config = dict(
    num_hidden_layers=17,
    hidden_size=192,
    n_experts=24,
    experts_per_token=1,
    d_expert=224,
    d_shared_expert=0,
    hidden_act='swiglu',
    moe_layers=[0, 1, 2, 3, 4, 5, 6, 7, 8, 9, 10, 11, 12, 13, 14, 15, 16],
    router_score='sigmoid',
    normalize_top_k=False,
    routed_scale=1.0,
    balance_loss=0.000615,
    balance_bias=True,
    scale_expert_input=True,
    init_std_router=0.0144,
    lr_router=0.00037,
    num_attention_heads=3,
    num_key_value_heads=1,
    head_dim=64,
    vocab_size=8192,
    norm='rmsnorm',
    norm_place='pre',
    norm_eps=1e-05,
    positions='rope',
    rope_theta=2580.0,
    rope_fraction=1.0,
    qk_norm=False,
    attn_scale=0.125,
    tie_word_embeddings=False,
    parallel_block=False,
    init='normal',
    init_std_qkv=0.0361,
    init_std_o=0.0,
    init_std_up=0.0361,
    init_std_down=0.0,
    optimizer='muon',
    learning_rate=0.00713,
    lr_mult_down=2.0,
    beta1=0.95,
    lr_head=0.00791,
    max_grad_norm=2.0,
    warmup_steps=200,
    schedule='wsd',
    decay_fraction=0.899,
    decay_shape='sqrt',
    final_lr_fraction=0.1,
    batch_tokens=65536,
    max_seq_len=256,
    doc_mask=False,
    train_tokens=339100000,
    max_steps=5175,
    dataset='wikipedia_en',
)
Below are experts of layer 2 (counted from 0) of a mixture-of-experts language model. Rows are named router (the router's row for the expert), down (a neuron's output weights, with its number) and show model dimensions 0-191. Each number is 128 + 24 x the weight over its row's rms, rounded and kept within 0 to 255.
After each expert's rows: a language model's description of what the expert responds to. This comes from a sample of Wikipedia text that the model never trained on.

# expert 3
router [150  94 116 115 143 101 137 153 139 159 116 126 151 110 118 114 144 144 108 158 124  97 133 121 140 190 125 122 124  96 154  84  73 113 120 152 170 145 132 147 132 158 152 131 164 165 108 112 136 119  81 108 154 116 129 115 176 139 132 141 160 110 113 134 155 121 129 140  95 105 119  97 113 128 134 145 108 100 139 147  82 114 104 110 110  92 122 110 149 167  95  93 121 181 115 125 118 169 123 101  77 105 102 144 155 133  96 126 105 118 152 166 161 151 180  99 141 166 152 128 143 140 126 126 127  99 120 116 135  98 144 121  89 121 100 119  89 130  88 122 125 137 148 121 111 146 107 137 147 118 114 118 142 111  81 115 111 119 118  69  98 106 106 114 116 110 120 154 101 100 144  78 138 142 158  79 150 177 131 100 130 133  88 129 140 111 137 142  94 147 145  85]
down0 [119 173 124 108  96 131 107 120 137 146 100  86 155 156  71 136 120 115 112 134 114 134 105 112 138 188 148 157 140 145 116 101 114 128  86 124  78 174 133 106 122 146 116 113 132 146 126 116 118 162 107 129 116 113 112 166 121 154 119 178 132 152  63 155 128 116 118  46 170 159 149 165 141 164 103 161 148 109 158 138 132 100 148 125 140 106 125 116 124 121 124 112 148 110 135 114 178 103 113 122 144 123 150 144 128 137 146 126 167 106 130 137 157 129 150 112 140 151 154 143 130 158 163 159 119 100 146 163 138 100 134 115 169 188 105 152  58  78 125 147 135 140  91 102 136 148 126 133 131 102  93 123 110 103 121 150 115 108 132 139 104 125 102 135 122 139 120 122 101 123 184 131 114 123 115 107 131 163 103 129 115 143 122  99 105 156 152 153 113 109 128 122]
What it handles: Invisible marks after map coordinates, infobox units such as UTC and in, and common words like of, a, and in sports or election tables.

# expert 0
router [133  88 106 161 148 125 131 161 147 145 143 134 132  82 145  85 128 172 113 136 133 140 148 163 118 147  93 124 101  73  97 139 117 109 135 117 127 127 104 142 177 159 161 159 112 149 105  77 106 152  79 175  92 144 104 103 141 123 175 144 141 102 145 118 132  97 141 123 122 101 109  97 116 118 152 148 138 141  94 159 136 139 129 121 153 119 117 145 112 123 108 140 131 181  95 103 109 118  78  96 131 140  94 140 130 142  83  55 119 123 149 184 189 127 119 117 125 147 161  83 121 119 146 112 109 138 134 140 149  91 150 116 128 123 103 102 124 118 120 128 158 144 136 135 124 151 100 133 150 141 142 116 131 114 110  90  89 131 120  96 105  82 115 116 124 121 107 115 122 139 167  89 115 111 131 135 175 140 126 136 134 148 111 163 159 106 170 117 115 142 149 112]
down1 [138 101 135 143 140  98 159 117 118 149 135 119 133 156 163  93 128  76 144 152 129 122 154 145 103 133 130 126 117 124 124 159 152 148 142 115 152 198 146 149  97 136  90  89 118  95 155 143  88 122 110 151 115 102 142 161 136 104 122  82 153 110 183 117  98 102 132 118 119 124 160 153  94 122 126 143 131 105 158 118 153 178 139 107  94 134 130 101 142 122 151 143 130  68  93 130 152  96  71 168 108 128 148 119 128 112 126 113  99 104  98 135 120 107 175 109 144 120 129 129 101 174 108 155 124 118 117 113 155 149 112 137 105 138 113 132 119 136 145 151 138 126 125 112 116 135 149 157 117 126 116 125 139 114 170 178 174 151  98  59 146  88 141 128 126 128 157 145 116 156 115 103 146 140 140 190 123 126 122  87 143  89 105 169 102 159 144 114 136 143 114 126]
What it handles: Prepositions and verbs of leaving or timing, such as in, of, until, before, left, away, plus fixed-phrase completions like on board, into account.

# expert 8
router [148 125  80 131 120 128 153 103 106 143 109 123 129 109 108 105 103 166  95 133 115 123 157 155 130 148  88 150 127 105 134 156 147 142 140 172 119 144 108 125 125 161 167 142 116 122 110 109 152 133 137 137 124 112  98 120 115 188 111 157 105 141 116 132 174 120  87 110 123 109 144 121 140  87 168 146 117 136  92 158 129 124 142 150 110 118 121 148 136 132 149 131  68 120 125  97 106 150  90 115 114 129 158 119 109  58 137 137 140 117 134 140 132 146  82 126 133 105 133 114 166 140 159 103 159 110 134 115 124 124 111 115 129 120  70 126  54 104  99 142 117 142 165 137  85 176 133 109 140 128 103 149 112 115 140 141 136 104 130 143 147  69  92 110  87 109 128 182 126  97 126 153 158 109 161 122 160 146 107  90  91 117 121 120 123 134 112 116  94  94 128  73]
down0 [127 102 138 153 136 199 136 148 126 118 132  79 104 153 118 149 102 142  83 130 125 124 117 109 118  94 132 123 110 119 153  98 100  95 109 108 154 131 198 100 136 113 122 153 141 159 143 118 135 102 123 126 160 167 139 115  82 130 126 164  92 108 104  94 136 130 155 134 157 115 102 118 113 131 130 116 141 142 131 134 112 163 114 126 136 202 124 118 141 144 140 128 132 112 114 136 131 134 167 134 164 117 138 142 140 107 139 118 113 106  96 122 130 148  98 105 166 128 106 128 133  85 164 153 142 108 132 121 107 119 142 110 143 131 124 116  74 115 118 145 128 144 122 148 150  64 180 137 128 136 153 143 106 138 104 121 134 142 139 113 128 183 116 148 139 100  82  96 147 117 103 113 124  98 165 131 130 163 158 162 164 111 158  94 159 115  74 101 180 138 180 101]
What it handles: Commas, semicolons and comma-like punctuation in prose, lists, addresses, dates and tables, including table pipes and '),'.

# expert 7
router [149 113 127 116 144 135  92 139 130 136 159 153 149 136 114 120 164 140 132 136 106  85 151 124 104 142 128 143  89 130 131 134  83 129  92 172 129 118 132 134 103 192 141 135 124 163  94 103 149  98 104  87 150  94 124 116 143 121 135 153 143 152  83 115 140 100 145 145 117 128 139  85 143 143  96 164 106  88  98 135  74 110 132 142 106  81  94 138 132 165 107  84 124 144 108  99 124 178 119 108 141  97  94 115 161 118 110 100  99 141 130 193 163 120 135  75 143 151 129 106 130 157 110 109 132  87 112 101 153 118 149 125 137 131 140 101 103 114 113 141 138 159 140 147 124 129 124 150 116 112 107  88 132 112  89 129 131 121  89 118 128 131  96 123 103 134 124 121 119 151 162 125 140  99 165  99 149 170 145 129 105 154 137 135 120  38 138 148 128 121 139 103]
down0 [ 80 162 144  94 120 124  84 155 159 158  90 116 134 143  92 102 125 106 130 111 110 135 150 101  95 109 169 115 126 156 147 165 134 135 124 157 110 159 145 112 138  68 147 132 131 155 159 140 138  92 130 152 159 127 149 128 169 133 103 159 105 162 191 130 144  95 161 108 104  98 143  83 132  95 126 119 164 143 129 111 159 182 142 161 136 107 131 145 114 144 116  70 151 122 130 124 103 191 119 117 129 121 146 145 131 120 140 146 119  88 198 115 144 148 118 148 136 178 109 102 105 127 128 114 130 139 131 132 132 161 122  84 120 137 138 127 138 135 140 154 113 106 141 138 155 143 125 125  99 134 121 143 116 119 141  97 134  73 159 145 102 146 111  94  98 116 138 114  94 148 164 122 132 134 115  97 156  81 127  96 116 127 125 155 163 137 157 135 153 139 123 157]
What it handles: Table cell pipes, paragraph breaks and heading markers, plus words right after tables such as results, Preceded and Succeeded in election tables.

# expert 13
router [124 130 102 102 187 136  89 131 116 104 104 143 128 156 128 127 114  99  90 149 119 139 117 152 134 118 114 136  84 104 140  91 125 168  90 149 150 142 148 137 127 135 122 105 127  91 133 131 135 157  91 138 139  95 105 100 143 109 147 131 116  92 134 121 155 120 151 106 105 112 131  92 135 118 147 128 109 137 119 176  82 126 188 123 114  80  71 101 151 169 161 130 152 105  89 111 132 111 148 125 153 137  85 110 128 102 167 132 145 141 157 152 148 123 152 158 154 156 160  73 120 126 141 143 160 118  78  83 111 116 124  85 141 139 126  86 109 123 133 117 115 162 124 173 126 149 133 129 141  74 120 128 166 100 100 118 121 147 107 117 124 125 117 125 105 108 114 122 137  93 133 137 125 146 152  99 163 134 119 111  66 101 142 181 149 108 142 144 110 116 165 141]
down0 [ 94 142 108 129 138 115 118 126 131 118 147 143 186 156  74 126 114 142 143 111 122 117 113 171 120 147 171 121 123 136 148 152 109 107 147 136 138 142 150 116 158 145  76 149 121 146 142 145 136 131 118 139  96 101 152 136 140 173 149 119 141 122 136 144 116 113 136 148 160 156 114 109 112 106 115 167 134 109 106 120 128 145  95  79 152 144 153  99  88 170 129 159 154 154 150 129 186 137  74 121 161 155 159  81 122 151 116 184 131 126 101  74 170 125 125 116 152 111 153 173 107 116 138 132 109 134 143 110 131 141 169 128 150 119 140 142  82 133 122 179 129  91 143 178  88 148 138  94  99 118 101 148 107 158 127 145 114 153 100 139 148 183  88 149 134 121 115 109 126 110 156  84 136 113 123 142 145 172 124 148 133 119 169 141 144 108 128 100 128 125 131 148]
What it handles: The word the after prepositions, plus his, its, their, possessive 's, and colons after labels like Born or a month name.

# expert 19
router [143  80 119 178 131 100  95  99 138 163 114 172 146 125 160  84 132 159 149 150 131 100 166 116 122 119 112 127 127 124 109 103 115 150 103 184 134 157 142 110 134 155 162 166 148 134 112 140 153 106 125 109 131 116 113 119 151 165 102 120 159 113 113  92 155  98 104 133  93 106 126  73 125 107 181 158  95 137 146 149 115  92 106 130 100 104  80 128 154 101 109  98 106 144  84  96 114 146 130 103  98 130 127 144 160  97 104 103 101 113 159 150 133 142 146 141 146 134 149 124 126 135 119 110 111 146  89 115 167 115 145 131  89  85  70 110 105 105  84 104  80 150 135 116 127 143 106 144 126 136 115 139 113 131 116 118 118 140 102 111 109 102 105 128 106 125  97 152 107 111 156  99 134 117 133 106 147 111 139 109 115 159 116 167  99  98 173 147  98 138 153  90]
down0 [ 73  89  73 105  87 132 173 160 133 117 110 152 135 105 110 176 123 128 116 132 128 142 117 148 125 112 157 107 144 107 159 149  97 100 152 124 116 121 121 160 148 109 126 106 139 118 156 142 133 168 123 134  85 134 128 153 103 151 138 128 142 143 111 100 125 123 134 164 142 113 147 133 110 141 172 109 107 142 126 130 116 172 141  88  74 121 132 123 162 140  71 156 193 166 129 130 155 145 156  76 157  80  75 107 181 131 104 132 112 101 105 130 142 105 115 133 119 130 141 155 124 155 125 115 153 108 131 144 104 147 156 131 149 129 120  92 150 169 129 129 113  97 137 110 120 114 100 116 142 121 139 129 111 113 176 142 138 116 146 117 109 119 113 114 126  85  76 104 119 160 188 119 118 158  94 127 155 153 125 141 117 118 115 136 132 129 106 103 111  75 106 141]
What it handles: Word starts in text on albums, films and songs, such as pop, band, rock, plus Japanese and Cyrillic bytes and prime marks.

# expert 18
router [142 100 110 121 214 156 127 167 114 146 188 137 144 138 122 100 137 171 135 118  85 111 158 138 120 117 121 143 113 140 131 123 100 134 118 125 139 175 125  91 115 136 139 132 152 165 101 117 138 126  99 123 174 109 119 124 183 135 153 115 163 129 108 122 174  85 138 137 110 110 134 108 148 119 148 158 138  81 102 134 110 116 144 160 123  93  88 125 140 149 101 109 139 162 101 113  92 150 125 102  95 105 124 117 140 126 117  89 105 136 154 129 158 124 157 138 143 165 156  73 159 154 127 113 108 113  97 101 123 119 142 133 118 121  82 117  99 130 116 121 159 128 170 121 135 123  97 146 147  99 113 121 103 111 102 109 100 122 106 100 101 113 102 110 123 116 142 176 100 144 167 100 139  91 129 102 141 140 119 129 147 149 120 158 124  88 156 187 117 154 155 101]
down0 [144 151 130 101 130 131 154 132 130 114 106 130  87 132 139 140 100 125 142 143 120 155 177 116 125 149 136 130 137 100 159 124 165 158 149 129  81 142 102  90 111  93 142  72  93 120 167 139 167 113 111 198 108 115 111 100 113 126 167  94 162 165 125 151 102 146 124  65 109 139 123 110 107 134 162  90 147 144 134 118 133 109 116 125 120 118 129 114 167 106 173 150 146 124 118  84 155 133 120 124 157  91 114 105 131 131 118 130 140 175 117 133 137 120  93 172 130 132  85 120  97 136  94 138 177 110 133 112 142 111 125 152 117 161 173 107 128 123 148 105 116 136 131 154  94 109 135 144 103 129  81 142  86 122 127 167 139 126 167 130 101 116 135  88 124 146 155 126  94 118 139 169 121 130 114 167 168 151 117 165 159 127 141 133 155 159  89 161 124 120 104 148]
What it handles: Pieces of Slavic, Turkish and other foreign names and places, such as Kr, Croat, č, š, Moscow, plus the ″E in coordinates.

# expert 2
router [128 140  97 138 124 111 161 123 135 157 123 179 143 117 140 115 152 161 147 157 121  97 123 132 131 136 100 148 119 108 139 115 109 120 108 155 133 137 157  88 121 147 169 143 143 196 128 112 150 105 100 105 128 118 104 172 155 156 140 133 160 108 114  92 148 111 139 131  82 119 142  83 119  83 161 141  88  87 128 143 103  88 128 131 105 144  93 132 163 165  97 125  64 175  87 142 117 146 128 128  99 104 110 125 149 110  90 101 102 102 129 127 165  99 123 124 136 112 160 100 134 166 116 130 146  96 129 114 132  96 135 108  69 108 117 127  89 113 103 135 106 139 152 173 128 156  80 144 158 117 132 140 111 109 142 107 110 132 112 123 102 123  97 130  96 102 101 157 102 134 130 126 164 109 144  95 141 123 122 132  92 160 130 189 102 125 144 134 108 142 116 112]
down1 [121 133 116 130 150 131 150 138  88 141 119 132  83 132 122 124  98 126 120 134 138 142 151 102 136 107 159 136 116 148 119 142  98 147 131 150 136 109  97 156 110 160 133 151 119  75 149 128 135 110 109 151 122 131  91 144 146  91  99 150 139 122 111 134 137 113 131 152  89 180 114 123 116 164 147 108 153  63  96 125 141 102  70 141 115 107 180 107  99 136 131 146 162 128 104 133 150 142 143 124  71 120 108 158 124 142 101 139 158  95 113 127 121 150 137 141 132 115  99 110 115  97  73 143 108 121  92 129 171 116 143 144  86 114 145 140 110 134 116  83 129 131 113 124  96 151 113 114 111 189 158 114 121 103 151 129 124 154 134 131  92 177  95 112 114 165 144 112 158 158 102 148 151  98 127 137 118 100 140 140 129 169  52 182 112 118 162 144  92 147 108 128]
What it handles: Opening pieces of words split into subwords, often lowercase stems or name starts, such as ear(nings), sc(issors), Mc, en, bl, app.

# expert 10
router [136 127  91 131 126 131 105  88 162 163 143 137 112 105 143  53 123 128 119 121 147 128 147 106  89 103 121 149 107 137 148 154 121 107 117 191 158 122 118  88 132 135 120 132 158 153 143 112 144  97 126 134 115 119  80 105 160 120 143 107 128 119 118 141 126 119  83 130  86 120 149 116  98 112 148 163 112 132 113 170  81  91 150 113 100 127  86 154 178 110 155 122 125 118 107 125 144 114 104 102 105 147 124 139 134 121 139  73 126 119 130 127 147 118 176 114 133 104 117 101 126 142 103  78 130 126  90 121 138 114 154 135  97  78 102  80 110  94 115 160  98 119 128 145 144 177 125 130 141 111 125 162 133 124 118 130 140 129 120 125 127  94  80 133 142 143  82 204  92  86 143 101 139 139 170 132 155 110 121  95 113 133 124 148 125 132 172 116 128 157 116 133]
down0 [106  93 113 175 197 147 140 153 174 168 135  95 139 116  96 125 145  91 120 143 114 137 127 121 133 128 120  72 110 150 166 147 101 133  59 139  84 107 119 112 142  87 118  94 133 124 102 130 108  79 126 120 151 111 134  93 157 158 128 119 127 144 109 118 120 171 158 147 132 151 121 113 131 152 106 112 150 131 159 114 151 105 149 112  96  65 126  92 148 182 118 148 117 144 112 114 150 110 118 111 123 170 142 125 130 159 136 118 111 116 140 138 122 115 119 130 158 142 181 164 126 158 130 143 129 132 167 151 128 111 120 113 140 184  93 166  84 105 109 145 151 136 130 131 115 148 102  80 105 108 123 138 156 112 129 142 133 150 122 137 165 172 137 133 122 123 140 130 124 118  88 127 132 147 158 113 157 104 100 139  67 131 128 102 162 103 125 123 131 152 110 131]
What it handles: Standalone space tokens, mostly in tables or after commas and pipes, coming right before a number, as in | 7 or September 17.

# expert 16
router [143 119 112 113 163 149 139 158 125 146 156 134 118 108 102 102 121 127 129 134 132 121 160 153 140 141 123 134  98 114 124 103 108 127 100 122 135 154  94 148 101 164 154 152 171 128 101 105 189 121 119 143 142 138  86  76 152 143 123 140 140 109 113  94 154 146 113 175 101  90 149 123  99 116 158 131 113 112 115 149 104 102 147 112 130  93 107 101 146 157 124 141  82 114 121 106 121 119  90 141  74 119 147 169 118 110 126  87 125 123 144 165 137 104 174 119 164 130 145  88 117 121 131  73 116 134  81  88 168 106 133 125 123 121 109 106  82 136  83 131 115 127 148 138  92 157 120 176 133 121 105 112 122 129 119 143 115 146 120 113 101 135 114 159 121  90 112 127 137 124 120  84 131 104 173 126 204 109 155 139 127 165  93 145 148 110 127 174 118 107  99 113]
down0 [128  71 121 145 113 168 135 131 168 116 139 108 131 138 130 151  99 117 133 159 116 177  90 131 157 138 115 104 111 131  98 148 121 169 112 140 143 122 148 154  97 116 152 100 157 161 102 106 142 140 137 128 113 127 125 112 110 113 124 128 145  98 157 132 125 121 123 134 135 129  88 133 128 132 122 139 119  88 147 104 121 171 142  85 162 104 123 143 136 133 146 116 193  68 111 116 184 127 138 101 169 110 112 127 108 137 110 111 191  97 124  96 123 119 136 114 122 137 120 145 139 174 171 148 152 103 151  85 117 113 142 140  87  93 176 140 134 125 108  90 141 136 115 182 157 153 161 132 111 107 143 225 138 104 116 109 158 135 151 128 143 118 122 114 163 127 102 121 124 142  99 149 158 143 128 123 135 104 118 111 123 135 119 147 137 116 104 127 158 149 168  89]
What it handles: Final word pieces like -ted, -ably, -ible, -ately, plus hyphens and inner digits of years, ISBNs and coordinates, such as 19'8'9.

# expert 11
router [194 119 112 144 172 133 106 171 145 145 146 129 133 141 120 112 135 139 126 119 102 102 164 148 131 165 113 138  82 136 113  76 107 118  74 115 139 127  77 129 125 131 147 149 153 141 146  96 154  94 116 163 140 161 122 101 154 150 151 125 140 107 119 114 145 125 132 121 129 103 134 105 118 138 144 152 121  94 112 134 113 104 134 121 120 109 108 116 160 129 112 120 107 132 107  92 134 129  86 110  85 112 132 154 136 109 114  69 105 148 132 160 159 139 136 123 130 144 150  87 153 139 125 125 121  98  88 123 147  92 126 125 130 119  99 102  79 115  97 134 131 146 180 137  99 134  89 137 156 107 130 116 125  96  65 107 112 129  88 113  68 123  92 134 136 122 101 131 107 126 155  85 160  99 190 105 150 109 154 111  88 157 120 149 129 101 147 138  90 146 127  97]
down0 [170 148 164 133 122 102 138 120 125 108 125 146 136 169 117 132 158 115 135 119 152 103 106 152 146 148 109 139 102 107 100 116 105 148 179 114 171 138  96 141 121 140 185 126 144 188 140 125 114 113 115 107  99 146 139 137 145 170 109 105 124 123 149 109 131 119 101 106 159 133 135 163 109 100  76 143 127 126 112 109 126 191 154 145  99 157 104 121 125 126  95  92 124 146 120 120  92 163  97 132 125 143 157 141 119 120 121 119 132 142 107 140 130 122 119 136  96  95 126 106 120 113 124 159 110 150 106 146 114 130 131 128 173 124 127 113 147 151 134 145 103  86 156 117  83 156 101 106 149 125 132 129 105 163 157 110  87 138  95 126 151 138 160 144  92 157 182 131 122 151 141 118  56 131 160 155 140 112 140 140 157 104 104  96 138 124 137  56 100 184 131  90]
What it handles: Middle or final pieces of longer words, such as -ains, -ine, -ors, -berg, often in geography, species and science text, plus Cyrillic bytes.

# expert 1
router [126 119  94 120 135 139 122 103 131 140 111 131 136 114 167 112 126 151 159 131 137  93 142 107 133 130  95 172 146 145 142 121 119 140 113 129 126 122 149 110  89 167 154 151 128 164 102 100 118 106 103 112 156 102  73 136 151 156 130 161 135 105 115 120 173  91 119 144 103 134 148 103 107  76 128 168  88 146 122 153  75  85 117 123 116 115  99 133 153 135  87  98 104 151  95 111  90 146 134 102 133 109 108  96 146  88  89 125  85 110 141 125 135 119 143 123 156 134 133 117 125 136 123  92 158 138 106 109 160 104 155 117  87 139 116  93 142  97 101 158  95 168 115 128 124 126  84 153 133  97 107 103 110 107 139 104 116 151  99 134 143 118 122 151  92 135 120 131 113 120 147  85 114 104 191  75 155 139 161  92 153 178 120 150  97 105 128 126  97 132 163 141]
down0 [158 178 127 142 139 122 171 142 141 134 139  93 144 110  97 152 162 184 122 105 141 132 164 128 180 158  85 152 149 134 146 107 111  98  68 163 140 130  97 118 100 153 145 126 102  67  84 128 118 128 134  87 130 112  89 141 124 127 137  86 107 110 112 106 160 160 109 194 105 106 129 178  92 149 164 119 121 127 135 101 163 172 134 112 148 125 177 121 143 148 134 120 136 135 132 160 101 137 107 112 140  93 106 124 103 114 163 133 126 140 149 153 130 145 150 162 113 174 103 111 123 147 124 132 142 135 172 120 120 101 140  91 128  96 120 104 126 129 149 111 155 150 123 119 133 140 144 109 139 185 133 138 152 149 116 123 130 111 144 139 139 126 152  88 132 157 138  90 124 134 120 157 117 112 114 126 116 155 134 113 152 148  71 139 144  86 118 130 166 152 126 113]
What it handles: Words opening sports and biography sections and table header rows, such as Born, began, career, Schedule, and |---|---| divider lines.

# expert 20
router [136 104 107 159 129 129 101 144 148 139 118 154 150 127 126  99 124 164 141 139 129  84 104 150 129 132 113 129 122 117 121 124 133 102 119 150  99 132 132 133 145 173 183 137 130 181  96 102 132 127  87 148 123 100 127 118 146 173 143 126 148  95 115  83 127  99 101 139 107 129 106  89 118 104 150 135 109 136 108 138 100 105 159 145 134 121  97 141 141 125 114 147 140 137 101 100  90 142 116 112 115 132  78 140 151 148 106 122 109  98 151 151 175  92 124  76 165 121 165  99 119 140 135 101 137 112  97 127 110  94 134 108  72 100  97  94 109 127 107 109 123 143 150 161 120 150  80 154 170 126 144 103 134 156 107 103 107 176  94 139 104 133 119 133 102 109 127 199 111 118 129 124 131 105 138 124 158 148 106 148  92 157 116 196 100 118 168 153 104 150 156 115]
down1 [ 78 128 121 133 116 132 113 155 111 121 122 156 147 184 127 156 117 158 154 116 108 100 151 107 144 140 156 113 130 135 127 116 119 127 140  90  86 150 139 139 136 160  79 139 142 167 117 127 103 129 146 121 127 128  93 119 165 153 153 129 176 150 179 144  67 121 145 163 113  81 156 179 116 128 128 109 132 137 180 130 103 127 116 116 132 133 113 119 127 131 148 141 163 114 148 105 164 107 147 115  94  98 155 153 118 123 141 106 126  95 109  60 126 153  92 163 134 180  97 135 165  89 155 158 136 138 141 114 129 150 140 119 129 137 109 122 157 133 135 135 157 133 128 118 100 155  96 153 101 120 101 127 118 137 121 121 145 153 127 171  88 116 143 130 109 180 120 150 140 147 168 141 137 169 180 106 126 178 134 142 123 114 109 135 140 115 139 124 184 122 141  88]
What it handles: Opening or middle stems of ordinary words, often verbs and adjectives, such as bra(ve), div(orced), bl(amed), dist, appro.

# expert 5
router [142 113 113 133 122 132 118 142 152 157 134 119 132 101 154  62 124 172 131 123 134  95 125 137 146 136 137 128 101  90 128 116 122 136 131 170 155 128  98 121 136 195 158 140 127 137 130 107 144 130  49 154 124 151 131  84 139 122 142 127 138 111 121  87 103 104 112 144 125  89  92  85 157 110 123 167 114  95 106 152  92 105 108 132 129 130 112 135 128  95 108  83 120 135 134 125 131 133  91 125  89 109 124 128 142 113  81  89 120 118 122 151 158 132 150  94 148 134 155  84 110 159 132  97 128 139 113 106 131 104  99  91 125 125 105 101 126 131 119 125 127 165 156 175 129 175 120 135 146 144 167 139 101 132  89 120 109 186 122 116 104 116  95 142  86  82  82 148 127 128 136  87 154 111 138 112 165 147 106 140 125 135 113 153 103 104 170 137 141 123 128  77]
down0 [127 121 129 134 172 123 115 153 131 117 180 140 135 116  83 116 110 115 124 148 122 116  94 111 153  77 146 114 138 148 129  78  95 108  71 103 150  92 117 130 148 113 104 130 129 126 119 150 144 125 122 107 111  99  96 131 103 127  88 106 126 127 155 138 143 154 121 141 123  66 104 113 154 107 132 140  96 129 135 140  73 149 167 117 130 156  99 104 107 134 162 130 136 143 152 126 180 123  96 123 130 178  81 125 165 122 166 124 194 107 179 128 158 132 147 154 152 110 116 109 150 122 114 112 145 135 125 163  85 128 148 156 151 154 167 138 161 140  88 132 132  87  98 152 127 135 148  97 114 123 137 149 141 121 109 123 129 126 160 136 101 138 143  95 113 124 130  97 203 123 151 148  97 125 145 142 121 121  89 121 131 125 127 171 146 149 135 140 153 175 130 147]
What it handles: Single digits in the middle or end of multi-digit numbers, mostly in tables of populations, votes, scores, dates and measurements.

# expert 21
router [161 123  94 115 149 129 125 128 140 152 152 145 109 123 106 122 149 177 148 165 131 121 117 128 106 132  77 139  95 135 145 117 103 130  94 152 132 106 146 122 131 137 136 148 137 146 116 124 133 121 107 109 138 111 112 147 141 162 121 148 149 120 115 105 161 104 131 140  72 153 110  81 142 109 137 174  97  84 134 151 128 123 132 137 120 128  93 129 157 150  89  79  77 126 128  99  92 154 140  93 109 149  83  95 132 118 122 104  97 137 160 171 145 129 135 148 112 166 164 129 180 139  95 125 129  63 137  86 114 107 153 108 126 114 125  79 104 101  79 141 116 124 174 161 131 153  96 140 148  83 112 110 100  93 111 114 149 133  87  98 123 131 133 141 126 134  89 144 118 143 157 124 119 103 168 113  88 153 128 122 105 139 133 153 102  95 130 125  85 132 167 132]
down1 [175 135 123  99 141 122 120  88  31 123 161 123 136 154 128 135 106 124 145 127 190 161 156 118 118 125 140 149 171 139  81 131 136 129 130 127 126 142 174 112 138 137 120 130 126 156 173 125 125 139  70 125 132 111  94 148 139 140 148 123 117 147 107 135 109 184 138 124 111 152 112  70 103 141 105 121 119 135 120 148 120 123 165 119 151 136 152 168 108 136 101  89 131 103 129  93 119 134 120 139 113 137 139 149 136 136 153 150 128 129  94 129 148 143  93 128 156 118 128 125 147  91 118 136 136 148 132 137 131 140  89 126 150 106 100 171 123 123 181  84 146 112 149 111 126 168 113 130 134 113 153 143 121 140 137 108 186 161 101 138 124 155 128 146 110  78 167 149 138 128  89 138 146 145 104 168 101 161 105 129 100 154 154 196 131 129 123 119 101 123  92 107]
What it handles: Pieces right after a capital initial in personal and place names, such as G-ius-eppe, G-ory, H-on-ours, plus whole first names like Martin or Matt.

# expert 12
router [146 143 103 115 128 143 149 114  95 140 147 134 130 104 168 113 114 141 128 125 126 112 147 103 146 178 100 146 106 151 125 105 122 105  99 147 135 138 185 136 150 162 123 133 141 189 126 105 135  62 119 113  94 122 147 138 132 184 119 139 159 118  69 103 157 113  85 114 104 103 102 105 160  83 149 181 111 135 145 124  93 129 149 103 120 132  82 124 194 127 134 111 102 122 117 134 108 140 129 123 132 150 128 138 174 114 104 135 135  77 150 148 106 138 114 137 129 113 157 139 149 112 104 126 109 109 133  89  98 110 170 132 115 135 139 116 109  77 117 162  95 144 137 119 119 159 106 140 186 118 152 137 143 126 117 106 126 143 109 128 134 152 119 177 137 118  96 149 102 137 116 121 162  96 166 124 102 123 102 144 135 124 132 146  77 105 148  97  86 123 156 110]
down0 [105 145 111 145 124  99 153 134 119 121 137 178  90 162 169 146 132 165 145 164 133 145 129 114 149  80 107 153 135 112 140  69 171 114 115 131 135 157 122 147 125 122 146 141 104 153 125 105 116  90 125 119 146 104 160 152  89 113 128 116 110 155 114 124 213 147 115 140 126 131 139 111 115 151 165 147 111 156 108 122  78 112 124 106 154 148 121 177 127  74  95 152 130 149 137 115 161 144 154 115  89 143 158 123  96  98 142 183 129 161 146 128 103 157 110  98 169 125 136 155 115 157 145 102 133 163 130 105 103 113  97  77  95 119 134 118 143 105 117 111  88 127 149 114 122 134 144 127 108 139 133 129 161 138 134 125 139 123 139 100 132 142 165 157 118 108 170 144 104 157 134 174 124 120  92 149 109 117 145  66 136 120 127 127 110 135 118  97 111 109 166 115]
What it handles: Digits, mostly 1 and 2, that begin a number: year starts like 1981, model codes like B-17 or M42, scores and table figures.

# expert 15
router [134  81 126 114 125  91 137 112 149 129 106 165 155 109 129 105 136 180 125 172 137 116 150 134 142 151 115 156 118 118 157 136 120 129 112 137 142 147 139 148 148 147 132 147 121 179 107 137 132 109  80 143 112 162 101 134 132 129 163 130 151 110  88 146 135 112 117 134  60 104 137 120 103 111 118 154  98 123  99 152  82 109 127 109 111 113 112 136 157 184 104 108 105 151 116 107  98 150 125 100 104 138 146 117 133 105  94 105  91 118 163 161 177 134 123  89 141 147 151 116 162 133 136 130 149  85  99 125 142  80 109 102  96 118 110 126  94 119  66 140 141 169 159 145 121 175 113 149 112 117 119 105 139 133 116 115 102 122 116 100 121  98 138 124 104 139  69 147 141 129 153 100 163  98 155  87 120 121 139 122 120 170 132 180 111 110 154 122  88 164 140 130]
down0 [133 102 123 120  83 151 139 142 145 114 174 110 133 150 155 112 123 144  85 144 130  90 117 152 148 147 106 110 126 151 121 141 146 139 151 116 157 124 133 106 119 123 141 158 110 110 143 188 105  89 151 122 129 152 133 164 155 103  96 164  93 166 125 115 115 129 109 119 153 126 101 128 111 144 171 137 136 134 125 137 128 147 120  85 102  79 173 145 104 141 108  87  95 133 157 116 149 149 160 111 126  78 158 147 130 147 121 113 161 184 162 111 153 174 106 121 115 116 124 148 145  54 115 131 127 116 104 155  91 107 144 138 141 151 154 134 132 144 125 193 118 111 107 132 163 126 137 119  93 115 124 128 125 100 121 140 163 116 106 149 133 119 104 110 113 176 143 144  88  83  90 119  80 122 130 148  82 119 108 157 154 128 125 108 131 148 156 112 113 171 108 140]
What it handles: Capitalized first pieces of names and words, such as Int, Ant, No, T(otal), in sports and election tables, plus the preposition in or on.